{"num_hidden_layers": 13, "hidden_size": 384, "n_experts": 32, "experts_per_token": 4, "d_expert": 96, "d_shared_expert": 0, "hidden_act": "tanh_gelu", "moe_layers": [1, 2, 3, 4, 5, 6, 7, 8, 9, 10, 11, 12], "router_score": "softmax", "normalize_top_k": true, "routed_scale": 2.5, "balance_loss": 0.00504, "balance_bias": false, "router_bias": true, "init_std_router": 0.0256, "lr_router": 0.000735, "vocab_size": 6076, "norm": "layernorm", "norm_eps": 1e-05, "tie_word_embeddings": true, "optimizer": "adamw", "learning_rate": 0.000769, "beta1": 0.95, "beta2": 0.98, "max_grad_norm": 1.0, "batch_tokens": [16384, 32768, 65536, 131072], "max_seq_len": 512, "train_tokens": 304300000, "max_steps": 6140, "dataset": "wikipedia_en"}
Below are experts of layer 5 (counted from 0) of a mixture-of-experts language model. Rows are named up (a neuron's input weights, with its number) and show model dimensions 96-191. Each number is 128 + 24 x the weight over its row's rms, rounded and kept within 0 to 255.
Before each expert's rows: "mostly gets" lists some tokens that are sent to it at least half of the time. This comes from a sample of Wikipedia text that the model never trained on.

# expert 7
mostly gets: "ara", "ford", "ya", "ville", "ola", "ana"
up0 [197 127  96  88 145  93 161 150 191 138  96 114 129 115 124 117 104 109 150 144 124 144 154 162 162 131 136 157 116 105 156 108 140 126 104 134 110 137 143 127 106  99 136  82 115 157 121 130 116 138 125 147 160 160 188 173 100 123 117 118 168 105 105 141 139 126 133 140 135 129 136 125 181 126 115  68 135 173  99 111 128 126 122 155 117 128 121 129 175 114 148  96 140 125 142 129]
up1 [169 151 182 121 154  79 162 116 168 102  81 108 150 125 117 148 116 126 112 108 142 131 128  96 127 139  74 112 151 111 125  68 126 113 169 141 115 116 137 138 154 103 111 109 131 161  80 145 136 129  90 146 121 157 119 115 156 179 144 138 126 132 110 118 148 124 107 141 139  93 137 132 135 175 108 139 117 130 128 140 130 115 140 135 129 140 124 117  99 119 140 132 150 166 111  98]
up2 [117  99 140  99 104 154 114  87 104 121 126  95 135 117 112 163 170 135 132 138  97 177 105 165 162  73 122 107 170 125 126 155 112 135  99 184 107 130 107 106 147 115 109 123 125 133 103 125 150 137 112 110 140 128 128 106 106 182 126 153  99  72 117 115 130 146 128  80 131 134 140 147 127 122 125 153 125  42 123 157 138 104 122 143 111 168 137 126 139 144 161 134 147 100 143  70]
up3 [133 130 172 116 149 139 210 123 155 137 109 176 123 143 133 105 141 107 143 145 101 118  93 160 148 116  97 116 103 141 118  99 122 136 132 145 117 113 187 161 139 148 154 116 139 137  90  69 133 127 163 140 112 164 121  91  98 106  95 134 133 153 131 107 148 131 137 108 108 145 107 112 167  96 162 112 140 118 145 110 130  75 146 210 143 145 117 130 135 121 106  99 149 125 116 142]
up4 [139  97 129 150 161 127 137 143 148 121 102  64 112 102 108 103 126  81 138 147  98 188 104 140 150 110  41 117 116 145  97 139 127 156  53 128 174 108 159 147 128 115 121 100 134 137 129 110 125 141 112 133 142 154 155 124 108 132 165 122 169 144 143 108 111 111 144 133 133 121 149 112 148 130 123 131 171 116 135 112 132 117 162 143 176 118  92 101  77 128  73 144 163 152 141 128]
up5 [ 86 119 125 134 128  98 133 158 124 123 160 117 131 148 146 140 121 117 142 160 118 127  87  92 120 141 106 124  96 137  86 144  90 157 100 170 128 123 126 150 110 123 176 115 169 134 133 125 143 151 147 119 139 176 151 164 135 147 153  77 130 136 140 158 151 100 122 115 133 115 169 129  87 109 112 115 131  96 194  97 134 101 165 134 129 148  94 154  93 133  35 129 120 134 114 116]
up6 [112 113 134 162 157 139  91 101 105 146  85  71 141 108  98 164 156 161 142 104 115 115 137 109 120 122 150 145 133 146 191 139  96 123 153 145  90 137 101 141 133 127 122 124 120  95 151 173 123 104 137 126 126 133 124 142 123 152 124  99 147 119  97 146 100 143 167 129 138 135 105 137  91 130 140 144 133 100 131 133 147 100 145 113 103 120 116 144 138 107  84 112 124 189 134 193]
up7 [159 137 114 139 123 151 121  89 111 104  98 135 167 106 132 136  82 114 156 112  82 105  92  80 152 109 142 107 169 129 154 171 143  98 100 151 143 134 112 153 124 120 117 122  99 143 165 151 135 133  90 109 185 142 105 104 173 132 106 120 137 164 100 136 132 112 130 153 174  93 169 160 181 151 161 146 154 130 149 135 144 125 110 156 120 155  98 141 127 116 172 135 147 133 105 100]
up8 [137 134 107 107 123 104 151 112 130 150  97  88 148 125 111 144 126 113 121 172  45 166 124 112 105 126 128 128 139 142 130  97 132 106 103 153 169 152 119 137 138 107 141 141 123 148 102 160 100 139 119 127 177 153 128 130 173  93 138 147 123 152 164 109 166 132 131 164 142 111 142 142 119 142 164 147 122 145 136 134 120  71 110 120 108 151  84 120 119  90 108 114 166 118 108 145]
up9 [117 168 128 100 165 128 151 131  93 100 109 123 138  82 161 150 176 148 131 144 145 155 119 141 162 112 110  90 115 108 164 136 100 147  94 138  89 121 100 120 143 110  78 143 129  94 113 147 100 123  98 137 126 131 138 145  91 165 109 114 132 122 106 119 136 129  89 156 126 153 165 114  98 150 169 131 114 154 135 142 134 138  96 119 138  87  95 119 140 110 142 153 125 120 135 108]
up10 [100 117 159 185 176 167 111  87 123 160 127 132 145 120 100 122 103 136  96 181 118 139 108 160 122 135 138 174 132 175 123 149 144 162 109 118 120 158 105  89 124 157 118 135 110 147 114  68 100 110 146 154 104  99 156 107 127 177 111 154 135 145  82 130 111 209 120 119 181 137 110 103 114 122 121 115 112 117 123 134  98 123 152 149 131 130  95 143  99 126 145  94 141  55 135  93]
up11 [144  92 139 150 149 123 152 132 149 154 103 111 167 121 149 130 144 128  85 148 141 128 112 153 126 150 151 125 158 190 116 152 116 110 126 127 113 117 130 133 163 126 171 118 153 139 135  98 147 134 128 129  87 143 140 166 143 138 167 147 124 162 138 127 135 160 134  89 105  78 123 150 115 132 128 103 100 137 117 116  38 140 111 115 139 133 129 158 125  99  59 156 119 194 135  97]
up12 [107 100 116 177 162 136  99 130 143 112 136 115 151 141 148 182 130 111 137 122 139 139 136 121 110 144 112 138 120 161 185 109 118 159 108 117 145 149 113 168 153 155 193 116 130 144 119 102 101 107 125 135  84  97 175  90 117 132 147 159 130 109 146  92 106 144 181 141 117 135 140  73 108 115 144 142 127 109 139 131 145 139 174 102 117 129  89 141 174 128 161 138 120 117 117 145]
up13 [136 116 113 134 138 118 139 120 141 122 111 130 125 168 128  92 125 145 137 169 167 140 144 119 125 113  92 123 160 122 145 131 116 144 135 119 120 101 137 123 102  78 160 127  92 108 136 145 179 133  98 105 134 110 123 128 103 104 152 142 101 110 120 109 105 134  95 119 121 165 104 132 155 104  53 149 107 134 124 152 119 103 115  82 117 156 126 137 106 197 103 150 136 167 134 138]
up14 [154 124 101 125 131 114  99 105 115 113 146 133  99 123 129 140 101 112 143 116 107 120 178 134 143 139 123 120  73 117 175 122 111  96 125 131 121 111 116 121 114 152 138 138 164 110 117 175  80 144 113 108 160 135 116 137 160 123 149 105 147 135 115 132 103 133 150 146 182 124 119 111 110 129 135 117  95 128  96 139 146 139 135 125 100 144 116 166 137 123  76 149 157 116  84  82]
up15 [132 148 116 154 129 139 184 120  96 113 122  96 149 114 129 114 116 133 136 136 117 128 114 151 120 149 104 114 123 185 113 136 101 113  80 150 154 117 166  87 168  90 147 110 130 150 107 124  85 141 115 163 117 133 171 126 108 135 101 118 164 123 149 122 111 137 135 118  97 131 149 159 123 161 156 128  76 109 146 141 140 126 132 128  86  95 141 128 127 158  96 128 142  92 128 127]
up16 [129 114  95 118 113 142 103 104 113 110 156 135 126  94 137 153 133 120 100 109  95 163 125 133 123 142 141 111 101 183 131 136 133 153 136 178 112 102 160 108 138 113 166 211 140  90 128 139  87 104 122 155 116 119 133 145 138 123 147  90 138 163 134 134 130 133 183 154 112 136 120  99 132 111 159 117  78 138 142 132 119 111 128 137  98 129 102 145 135 129 118 134 101 145 126 130]
up17 [107  94 131 155 129 134 138 121 138  85 117 102 133 124 110 146 120 129  93 133 158 131 118 110 160 113 146 114  92 174 111 136 140 135 156 109 106 146 115 151 129 133 162 126  88 128 133 105  85 122 154 124  92 105 112 102 145 177 106 117 110 141 123 108 101 130 124 102 150 146 179 130 124 118 189 129 112  88 151 109 154 125 151 117  94 136  96 142 165  93  63 106 140 132 125 143]
up18 [130 113 140 145 131 133  97 119 103  92 117 110  97  84 102 138 142 119 113  85 121 116 121 131 139 154 112 109 118 113 131 154 144 145 120 133 118 154 106 171 180 133 112 145 157  91 118 141 135 134 121 151 133  97 117 131 125 125 156 126 133 103 136 148 176 114 145 139 146 163 132 119  71 128  79  80 115 100 137 184 132 108 131 109 104 122  91 186 127 132  90 158 120 133 116 104]
up19 [160 132 104 175 150 122 174  91 136 110 110 139 120 124 127 124 136 131 143 146 120 130 117 122 143 132  85 121 117 137 111 119 124 107 109 146 140 125 169 138 163 111 148 134 131 136 102 121 140 143 116 138 115 153 132 152 100 112 131 117 106 125 132 132 118  91 120 169 117 111 138 120 151 126 140 106 119 146 128 130 132 139 133 150 105 128  48 129 118 105 146  91 136 148 128 141]
up20 [176 106 114 110 176 118 104  93 169 138 122 132 109 105 152 101 138 130 118 122 113 156 115 123 127 133  94 138 131 149 120 138 123 109 124 137 103  97 131  87 138  83 137 133 112 118 119 103 135 146  48 165  95 171 146 157  90  82 123  84 116  98 146  96 130 151 128 120 116  94 110 115 143 121 120 118 142 134 166 163 160 120 104 127 137 114  99 126 123 105 151 106 162 117 109  96]
up21 [ 73 131 134 160 126 115  82 110 115 136 126 144 147 149 114 129 147 156  64 136 141 123 155 117 157 150 107  87 139 149 115 124 130 135 124 124 103  77  89  95 133 132 111 123 194 104 153 177 137 129 150 151 122 128 120 108 130 137 111 119 119 113 128 149  93 112 126 137 140  84 144  49 118 152 125 103 129 124 146 124 127 142 124 117 100  89  74 141 172 135 102 148 143 153 143 121]
up22 [149 126 142 116 161 166 135 167 138 139  78 145 151 112 128  92 128  89 133 134 156 114 184 178 175 131 127 118 106 119 149 135 146 159 148 114  91 153 171 115 141 128 148  89 156 130 174 114 127  75 157 123 129 133 152 152 143 142  79 152 120 144 136 139 110 157 144  89 146 140 120 134 148 107 137 106 124 130  94 104 129  90 118 140 131 150 115 159 133 156 106  90 104  85 107  86]
up23 [139 129 153 104 138 144 160 123 134 140 140 108 145 125 119  99 136 119 129 122 160 146 179 148 129 128 147 139 103 126 123 102 152 159 166 104 164 110 125 131 146 135 144 122 118 130 124 111 139 136 172 117 121 122 108 159  99 169 108 118 116 133 146 142 107 168 139 117  98 111 149 141 163 111 114 129 122 123 105 114 133 133 146 185 126 155 115 135 112 118 119 117 109 116 117 122]
up24 [149 128 108 174 125 107 155 123 154 123 117 105 119 102 109 137 149 122 139 126 147 132  95 111 128  88 106 142 113 119 149  79 132  93 138 131 157 110 128  81 130  32 143  90 150 170 129 100 125 176 127 148 149 121 102 106 124 178 110 124  97 114 156 110 133 103 112 151 138 159 143 103 162 128 133 159 123  89 124 198 154 148 137 132  95 133 102 114 120 171 105 149 126 130 115 125]
up25 [106 139 141 110 122 129 127 129 123 187 120 113  85 116 129 108 141  76 142 110 131 174 110 163 113 105 121 140 133 115 108  84 137 103 111 150 105  97 126 115 132 114 146 121 147 114 113 119  75 149 106 129 140 137  96 124 123 138 140 122 140 128 130  52 152 123 163 160 129 144 155 127 130 122 124 133  78 146 136 142 155 126 172 112 158 145 100 115 112 148 164 134 117 145 134 113]
up26 [134 170 127 161 127 146 155 156 177 115 113 130 117 105 114 152 116 144  90 111 118 112 119 115  88 121 115 151 120 152 131 119 125 150 101 110 134  96 122 129 120 136 120 113  98 136 120 133 119 136 126 104 123 136 142  98 175 119 148 149 148 103 144 107  71 100  97 126 103 125 144 112 148 137 156 130 140  82 161 108 165 131  74 140  90 101 139 133 104 120 141 102 123 128 107 115]
up27 [150 148 147 118 159  96 110 125 172 148 107 122 123 162  97 121  96 138 110 112 130 122 148 113 104 112 142 125 154 101  97 153 146 147 126 119 143 101 130 117 123  75 148 127 135 118 132 143 160 132 169 106  97 150 124 119  89 118 115 154 131 157 160 102 190 136 117 103 154  95  99 142 102 125 131  82  99 149 135 142 143 133 141 150 131 132 140 135 118 136 104 115 159 159  61 129]
up28 [163 117 111 130 127 147 114 105 135 138 108 130 101  79 109 118 126 112 152 114 150 161 140 139 118 103 137 131 114 145 133 179 148 128 107 154 133 111 131 133 149 161 148  98 121 129 131 148 168 122 184 137 146 120 147 106 127 127 176 142 135 112 158  98 146  99 163 128 114 103 136 157 155 121 115 109  97 136 109 109 121 133 110 146 149 196 119 122 136 103 120 126 162 144 105 100]
up29 [164  87  80 127 136 120 120 122 134  91 139 117 115 124 143 143 132 130 146  94 106 158 116 131 129 139 115 125 132 134 155 137 109 141 135 152 154 154 131 132 147 108 182 146 110 157 179 130  92 116  98 125 156 149 125 159 135 113 107 144 152 117 140 119 111 103 161  99 128 113 143 146 118 127 150 141 125 133 177 136 122 112 149 144 125 107  65 135 134 103 153 122 148 137 114 134]
up30 [155 122 145  85 152 130 184 125  89 150 168 116 149 143  92 105 127 124 121 130  90 148  94 150 143 114 131 116 121 116 111 126 132 129 131 186 101 102 146 122 124 127 124 137 137 172 119 139  74 131 118 107 121 144 148 133 113 154 102  69 133 157 143 135 144 111 129 126 183 172 177 151 163 101 168 127 109 171 176 171  87 113 159 133  76 196 124 124 166 147 123 103 110 125  97  79]
up31 [119 140 148 136 138 110 112 124 162 100 145 154 153 144 121 111 163 120 125 109 136 161 134 152 161 146 125 114 100 162 134 168 141 142 131  99  98 137 123 151 118 135 121 139  97  97  91  52 100 114 131 152  91 134 128 116 112 117 154 134 170  95  80 123  83 228 115 119 142 112 134 132 103  81 123  99 107 129 109 124 118 145 156 123 154 165 122 166 150 116 150 123 113 106 133  86]
up32 [135 155 123  98 151 166  86 120 103 170 127 122  93 123 133 129 104  99 124 115 142 105 145 125 116 144 128 122 104 128 151 167 133 126 112 123 133 127 114 124 131 138  80 113  91 177 152 143 139 108 120 115 150 109 152 136 128 116 110 151 116 193 141 138 138 114 137 132 149 135 155 157 154 124 106 122 174 144 131 141 148  86 128 121 137 136  94 126 131 156 113  77 149  91 144 129]
up33 [ 91 129  92 120 121 109 152 144 102  82 145 107 122 170 112 170 103 127  53 119 147 102 149 157 115 117 125 111 121 113 125 151 141 125 165 164 133 130 105 139 133 122 140 120 142 102 127 128  79 100 143  56  99 114 129 108 143 158 106 135  79 144 134 150  93 159 124 108 139 102 107 115 162 103 122 136  98 105 137 129 148  95 179 140 132 121 138 169  96 127 122 146 146 158 134 144]
up34 [131  99 110 139 150 133 144 153 121  96 129  90 107 124 101 136 143 102 141 161 137  96 117 117 146 121 132 145 131 110 153  99 108 147 103 130 117 118 135  75 118  69 129 110  96 193 141  53 161 162  88 183 119 121 136 144 111 175 144 130 115 103 143 106 122 117 152 111 157 154 106 142 143 134  97 151 129 118 134 134 140 143 114 130  80 142 121 143 158 120 112 146 142 121 116 101]
up35 [144 116 108 149 122 135 156 143 159 139 139 140 128 151 172  98  96  95 147 124 122 168 124 133 157 128 112 106 102 174 108 147 150 143 127 163 114 140 171 133 138 112 166 163 128 121 114 116  85 146 112 116 119 122 150 162 129  98 113 129 125 139 132  71 137  96 155 131  90 134 101 137 122 132 122 107  63 150 129 125 151 142 137 123 117 114 122 128 136 130 115 128 112 139 118  74]
up36 [114 112 108 115 148 109 138 157 136  94  98 119 111 143 141 126 141 146 159 123 114 158 124 120 149 155  97 152 153 142 159 141 119 112 109 111 110 150 122 131 118 154 143 141  65 106  92 135 127 123 120 123 131 143 108 127 149 145 114 127 117 102 167 135 175 129 140 109 130 175 139 127 101 145 146 123 137 108 141 141 105 129 138  97  59 141  89 117 127  83 155 127 109 160 169 142]
up37 [117  84 116 152 146 155 109 127 147 136 119 112 145 114 134 100 122 147 143 145 101 144 144 121 135 149  88 106 136 124 131 129  91 117  87 147 120 125 145 148 144 126 152 139 144 130 101 112 138 109 126  79 133 109 116 158 123 177 118 104 147 103  97 132 119 152 158 127 149 139 143 107 141  97 118  89 100  88 121 148 122 124 128 144  94  97  91 114 135 112  94  92 126 156 169 180]
up38 [127 148 129 140 108 123 153 129 116  82 138 129 123 141 154 134 110 112 109 138 131 108 160 156 117 127 101 160 155 143 129 156 120 145 114 102 110 109 138 132  70 167 135 137 122 166 130 120 142  94 111 128 178 129 108 144 144 147 154 114 178 153 101 128 114 159 132  94 131 157  72 178 125 122 120 145 154 108 102 119 109 101 119 130 103 133 132 139 126 145 153 109 126 145 142 134]
up39 [125 134 126 143 133 131 140 131 131 118 117 153 159 128 151  62 116 132 145  85 122 149  89 122 127 129 145 162 124 130 122 146 134 117 128 131 153 139 170 107 136 115 129 141 114 145 148  94  76 140 115 134 128 135 158 167 141 119 141 159 120 122 116 186 152 120 125  77  94  89 109 101 136 107 141 132 143 147 150 119 123  91 113 142 159 132 134 115 174  79 111 115 169  99 108 112]
up40 [107 130  44 133 149 134 120 155 110 151 160 104 138  92 106 118 125 154 115 115 120 137 105 119 130 125 125  86 115 123 118 193 124 110 111 165 147 118 123 143 163 144 115  93 148 115 134 107 134 141 128  90 138 120 121 152 109 115 128 173 132 130  93 115 100 130 121 110 116  69 193 143 149 125 110 134 121 215 146 118 150 119 161 120 164 162 115 174  90  88 162 117 156 121 138 117]
up41 [134 140 122 103 122 120 165 135 148 148 155 139  66 124 176 116 177 115 151 125  94 184  96 131 160 135 134 126 149 135 109 135 140  94 122 117 116  75 159  84 149  97 143 183 123 136 130  86 100 137 120  94 141 142 132 106 136 112 134 105 149 120 158 116 134 155  97 110 118 141 133 131  80 110 112  94 111 120 147 133  86  69 143 146 120 146 105 145 161 143 136 138 114 112 152 113]
up42 [112 145 139 158 161 120 134 122 116 144 157 117 149 126 158 125  94 133 118 112 137 180 137 141 131 143 137 116  61  95  95 153 113 105 141 108  83  87 160 154 167 102 138 100 110 145 109 171 134 112 130 126 118 122 138 147 122 158 124 104 128 164 117 145 109 160 124 144 108 129  89 138 148 124 115 135 104 142 114 122 117 111 181 160 109 118  99 110 123  78  99 106 142 139 151 164]
up43 [100 135 127 144 136 158 138  91 116 161 137 122 124 128 122 140 117 128  71 143  97 113 155 169 126 138 129 142 118 166  83 131 124 104 107 104 111 117  78 116 133 106 124 139 148 139 128 132 129  93  72 158 113 114 130  74 130 148 106  82 129 116 106 119 156 156 165 127  96 140 149 120 146 152 133  94 135 136 156 134 114 126 152 113 130 124 108 155 157 146 135 126 121 112 159 140]
up44 [100 123 149 133 147 139 156 186 131 134 146 130 150 120 156 125  98 130 121 135 104 133 165 145  68 109 133 102 115 111 120 141 120  89 125 132 124  87 133  99 129 113 109 142  75  91  99 101 164 106 121 129 140 142 127  52 155 150 123 143 150 152  91 147 105 157 153 123 159 125 112  92 148 120 140  85 149 123 122  95 129  99 162 147 106 142 121 137 144 125 178 101 102 177 126  89]
up45 [109 127 160 109 204 143 114 114 135 121  92 106 189  97  87 130 140 117 178  98 132 116 125 127 145 115  86 135  90 119 146 129 156 143  93 120  80  86 138 124 148 105 105 119 177 155 131 135 140 138 156 129 134 130  93 153  96 149 135 136 165 174 140 122 135 124 117 123 162 160 125 120 144 142  63 148  95 159 143 103 175 125 160 160 103 139  98 125 121 122 105 136 125 116 118 165]
up46 [171 139 167 164 118 140 134 116 150 130 154 133  93 134 140 164 157  99 149 121 159 170 148 122 128  62 127 159 154 154  74 134  99 112  81 100 141 109 146 109 145 143 138 135  98 101 136 101  96 140 137 123  87 151 101 126 101 139 110  99 140 112 118  99 183 139 115 138 140 149 146 116 104 100 143 132  84 117 143 159 128 137 133 138 123 115  97 129 124 129 137 135  99 101  97 113]
up47 [127  96 137 150 129 135 153 135 147 119 150 111 113 161 161 169 149 140 117  86 135  91 127 156  86 122 134 115 150 159 122 142 132 128 117  92 127 141 109 126 150 125 137 130 127 123 147 141 143 135 132 122  83 130 145 140 188 152 162 125 119 112 128 136 143 146 122  65  87 104 125 121 121 113  94 164 126  53 164 142 137 130 148 115 129 104 149 163 117 107 129 120 113 131 137 137]
up48 [148 104 142  81 120 113 105  75 122 190 158 133 168 150 121 146 128 122 145 126 118 143 138 114  83  68 113 100 154  96 117 113 109 133 101 163 136 113 153 139 105 120 164 126 134 172 148 175 118 165 151 123 129 137 126 124 117 166 148 103 130 138 144 125 142 115 106 149 152 117 127 106 124 116 132 120 133 172 127 155 138 144 144 136 125 152  94 122 137 111 121 134 151 144 112 169]
up49 [130 140 131 116 139 113 117 103 172 122 139 130 100 127 154 153 101 119 132 138 122 156  95 111  97 146  99 109 149 159 143 128 133 191 128 137  80 101 128 109 134 141 184 123 111 101 121 120 140 103 137 143 166 149  86 140 138 116 144 142 167 123 101 134 117 116 163 109 105 135 129 113 139 146 103 150 136 128 129 119 159 121 106 179 133 141 143 128 118 115 152 101 170 150  93 152]
up50 [134 110  96 110 136  85 176  79  99 110 141 138 124 168 135 192 127 130 131 117  79 171 172 138 176 105 135  87 136 112 145 128 126  96 119 122 126 132 117 178 112 125 127  92 135 141  91 136 116 128 121 151 143 124 122 165 164  81 145  95 138 165  99 107 119 119 154 126 112 127  83 138 112 109 141 137 121 117 109 163 143  83 136 137  94 144 107 143 142 112 150 124 147  99 158 139]
up51 [121 167 166 147 116 134 144 154 136 113  71 117 166 107 104 142 145 121 123  90 144  85 138 174  99 182  87  95 146 130 109 123 147 157 137 194 108 107 140 112 116 134 110 140 166 146 110 115 156 125 111 114 137 141 134 113 112 190 139  77 146 124 152 106 116 129 122 129 149  79 106  86  93 121 101 117 123 107 175 118 168 111 157 124 137 137 141 156 114 155 130 118 111 136 119 103]
up52 [ 99  98 116 134 106 139 154 119 146 164  91 155 194 133 160 119 117 136 115 110 115 112 145  87 136 133 146 120 107 151 151 153 150 112 102 127 125 114 163 152 115  73 148  90 149 133  84 170 124  96 134  94 118 136 122 106 114 134 115 107 148 137  95 108 147 109  94  92 100 119 125 144 127  98 116 146 106 109 151 181 152 112 129 106 147 138 129 168 123 134  88  88 147 138  96 129]
up53 [ 96 132 137 142 173 116 165 131  87 124 113 106 156 123 119 147 145  99 140  92 119 122 178  75 138 125 105 152 166 130  98 126 128 115 124 129 123 146 112 119 115 177 107 103 127 161 139 110 139 124 122  90 121 129 140  67  97 116  54 126 113 165 109 181 110 144 133  99 128 142 112 129 142 129 136 119 105 156 104 142 148 111 120 164 117 102  94 129 103 101 147  90 148 163 126 175]
up54 [120 142 127 155 118 126 142  95 115 144 114 165 133 144 137 130 127 102 132 147 130 196 154  80 146 138 116 141 151 174 123 126 109 132 121 186 152 157 119 125 104 123 149 113 171 133 141 128  99 119 120 132 133 106 141 166 139 134 146  97 144 117 139 120 165 131 171 112  59 112 110 109 104 120  85 123 124 103 138 103 139  89 124 120 163 128  93 121 107 140 162 140 147 114 111 142]
up55 [111 152 164  73 124 116 126 165 145 161 158 117 176 165 125 133 143 156 120 118 125 129 101 141 148  82 127 127 132 132 125 121 105 135 141 126 143  62 121 115 152 114 142 145 139  94 135  74 116 152 133  95 110 123 135 112 113  90 149 133 125 110 137 151 114 189 125 111 109  59 139 127 148 109 137 146 123 118 133 109 123 136 100 147 136 102 127 111 119 100 104 167 136 182 104 142]
up56 [146 106 140 149 147 144 127 141 149 144 127  95 143 116 139 102 124 124 118 129 100 115 126 145 101 130  99 123 126 152 110 114 176 199 115 187 127 103 189 126 124 137 154 143 117 145 129 140 146 186 132 126 112 134 137 109 130 106  79 123 163 113 159 108 108 131 137 131 169 124 127 180 138 105 136 120 156 113 146 147 110 120 142 144 107 125 113 167  91 147  97 141 138 193 133 149]
up57 [143 118  91 177 146 136 133  97  95 147 129 103 123 127  93 132 120 106 120 139  94 144 121 100 158 109 123 119 161 143 142  79 141  90 124 153 149 168 132 141 150 128 139 170 147 163 134 126 113 101  98 128 141 148 137 149  85  57 104 143 114 170 132  96 127 131 130 156 126 108 114 103 151 116 136 150 168 167 109 138  82 131 127 134 123 151  82 137 132 105 118 120 175 132 116 126]
up58 [114 101  71 134  95 142 131 114 106 105 145 111 145 115 144 161  98 127 130  56 177 126 163 200 192 119 147  95 103 121  84 181 111 116 111 112  99 121 148 135 151 128 121 117 140 141 132  99 127 137 167 153 139 114 111 109  82 192 147 139 146 139 120 139 119 134 139 113 136 146 163 137 123 121 151 111 126  74 155 153 148  67 148 121 137 122  97 194 129 135  82 100 122 149 145 133]
up59 [132 130 112 110 169  56 116 155 169 116 134 110 163 134 146 114 117 111  98 142 110 107 167 156 153 125 131 132 115  93 108 138 109 148 167 109 109  71 161 180 101 112 152 119 113 117 107 116 122 148 141  97 122 151  71 117 186 163 144 154 166 143 129 157  68 144 126  96 122 144 127 126  94  61 108 152 141 119 155 109 147  97 156 173 115 149 127 128 135  81 127 133 152 148 157 179]
up60 [126 153 104 114 140 114 131 124 106  72 129 102 163 112 116 109 137 117 133 108 111 131 161 130 109 119 164  94 124 110 125 128 128 124 143  77 107 172 117 135 114 148 127 154 120 161 153 104 112 134  90  94 128 121 166 112 150 156 130  98 112 133 101 104 129 149 114 125 114 129 145 140  87 117 123 112 121 111 118 136 137 140 147 136 102 143 142 141 103 142  98 169 113 154 110 121]
up61 [103 151 141 135 140 128 132  76 104 128 121 102 114 107 115 167 106 132 154 121 133 143 150  97 106 111 144 118 179 147  85 149 123 159  82 159 144 162 100 141 183 141 138 169 197 151 133 135 122  96 112 113 109 129 132 141 111 109 127 124 135 157 112 136 133 136 207 144 135 118 125 122 112 126  97 159 131 118 105 156 141 109 137 106 135 120  85 159  85 138 101 102 164  99 136 134]
up62 [157 154  90 105 132 143 131 141 136 154 121 130 132 149 115 142 146 120 151 110 119 158 157 127 134  95 128 112 139 158 162 123 140 111 119 110 129 124 163 171 144 134 132 104 127 131 117 154 112 121 144 124 165 159 188 103 133  96 138 174 147 138 125 102 136 152 126 103 136 124 162 148 122 121 147 165 110 183 139 156 137 156  86 131 123 163 125 139 132  90 118 129 140 110 115 103]
up63 [123 135 116 110 137 133 121 153 119 116 116 115 108 139 142  92 119 110 145 129 101 134 119 169 111 128 163 162 119 104 132 128 144 116 123 136 120 155 184 127 153 135  97 131 128 115 125 117  85 101 138 103 165 108 194 143 144 127 124 157 136 192 114 163 111 150  83 105 152 119 131 119 122 122 186 124  93 150 156 113 132 116 115 144 129 173 103 144 138 113 145 118 139  75 120 105]
up64 [130 134 156 157 148 132 139 146 144 105 109 138 136 125 141 133 122  81 157 134 115  98 165 105 123 122 115 169 131 117  95 105 153 149 127 116 141 155 135 168 127 125 148 147 126  92 111 128 122 152 127  96 107 177 122 142 156 132 125 137 116 189 130 103 138 139 113  96 146 138 103 153  87  77 138 144  87  95 156 135 124  96 100 159 171 163 154 151 104 141 162  66 134 101 129 107]
up65 [160 164 111 128 132 122 109 102 142 144 147 102 114  83 129 118 136 103 147 135  58 108 122  40 149 137  96 139 164 147 128 128 138 141 109 147 168 129 138 137 142 119 124 104 105 174 164 126 143 111  99 115 136 158 127 116 164 118 134 153 141 120 139 129 133 140 182 164 181  77 162 120 126 128 166 152 142 180 138 127 147 132  90 134 123 156  86 110 123 131 145 132 159 138  98 107]
up66 [106 106  99  98  96 113 130 123 173 163 130  57 126 104 133 150 122 116 132 123 159 153 111 146 133 122 145 177 107 143 108 124 156 119 119  91  73 117 119 111 110  92  87 111 142 116 112 164  95 174 139 122 156 116 123 178 128 165 169 117 139  85 115 118 150 117  82 102 155 131  97 133 100 129 123 137 125 118 150 136 131 121 164 132 155  88 108 142 112 138 126 132 139 142  96 138]
up67 [161 133 146 105 144  99 114  94 122  80 130 148 125 149 130 193 155 120 115 111 155 113 116 113 129  72 100 169 148  96 125 131 133 143 122 109 118 114 115 136 138 147 119 118 153 120 119 137 117 157 118 148 118 150  74 113 157 136 148 124 106  80  87 117 175 130 138 108 143 114 119 106 126 135  77 123 140 156 135 115 151 134 148 139 145 166 144 132 141  80 116 120 121 132 137 109]
up68 [146 141 123 109 153 158 134 129 118 126 181 121 125 132 124  87 107 118 130 125 152 144 172 106 162 150 110 125 108 165 148 107 165 113 123 142 106  82 173 162 134 136 137 152 133 134 147 122 154 120 186 178 114 125 122 111 121  95 119 135 138 111 109 130 128 169 147 115 149 121 121 133 105 128 114 146 134 150 133 120 137 112 107 107 112 180  90 131 119  95 164 128 109  89 123 115]
up69 [148 134 115 114 114 112 226 148  99 119 141 120 124 155 116 151 110 122 149 136  88 149 120 157 124 118 132 109 122 122  98 112 140 124  93 165 151 120 130 149 169 107 137 115 161 147 119 102 110 145 127 102 118 139 131 159 159 128 127 145 112 149 154 108 100 130 108 104  99  95 178 108 146 111 123 134 121 138 136 122 171  80 158 161  89 167 111 114 116 115 128 126 119 111  90 129]
up70 [158 183 162  85  86 122 116 115 133 122 106 144 111 133 149 112 105 121 159  82 129 110 155 129 123 121 108 141 109 135 101 179 153 177 120 156 140 123 171 112 123 131 145 123 131 115 118 123 133 118 155  96 130 172 132 119 101 137 132 123 113 132 103 121 160  90 128 111 135 142 127 120 142 110 140 116  75 112 111 148  70 135 129 159 129 116 139 188 126 151 135 117 103 116 171  68]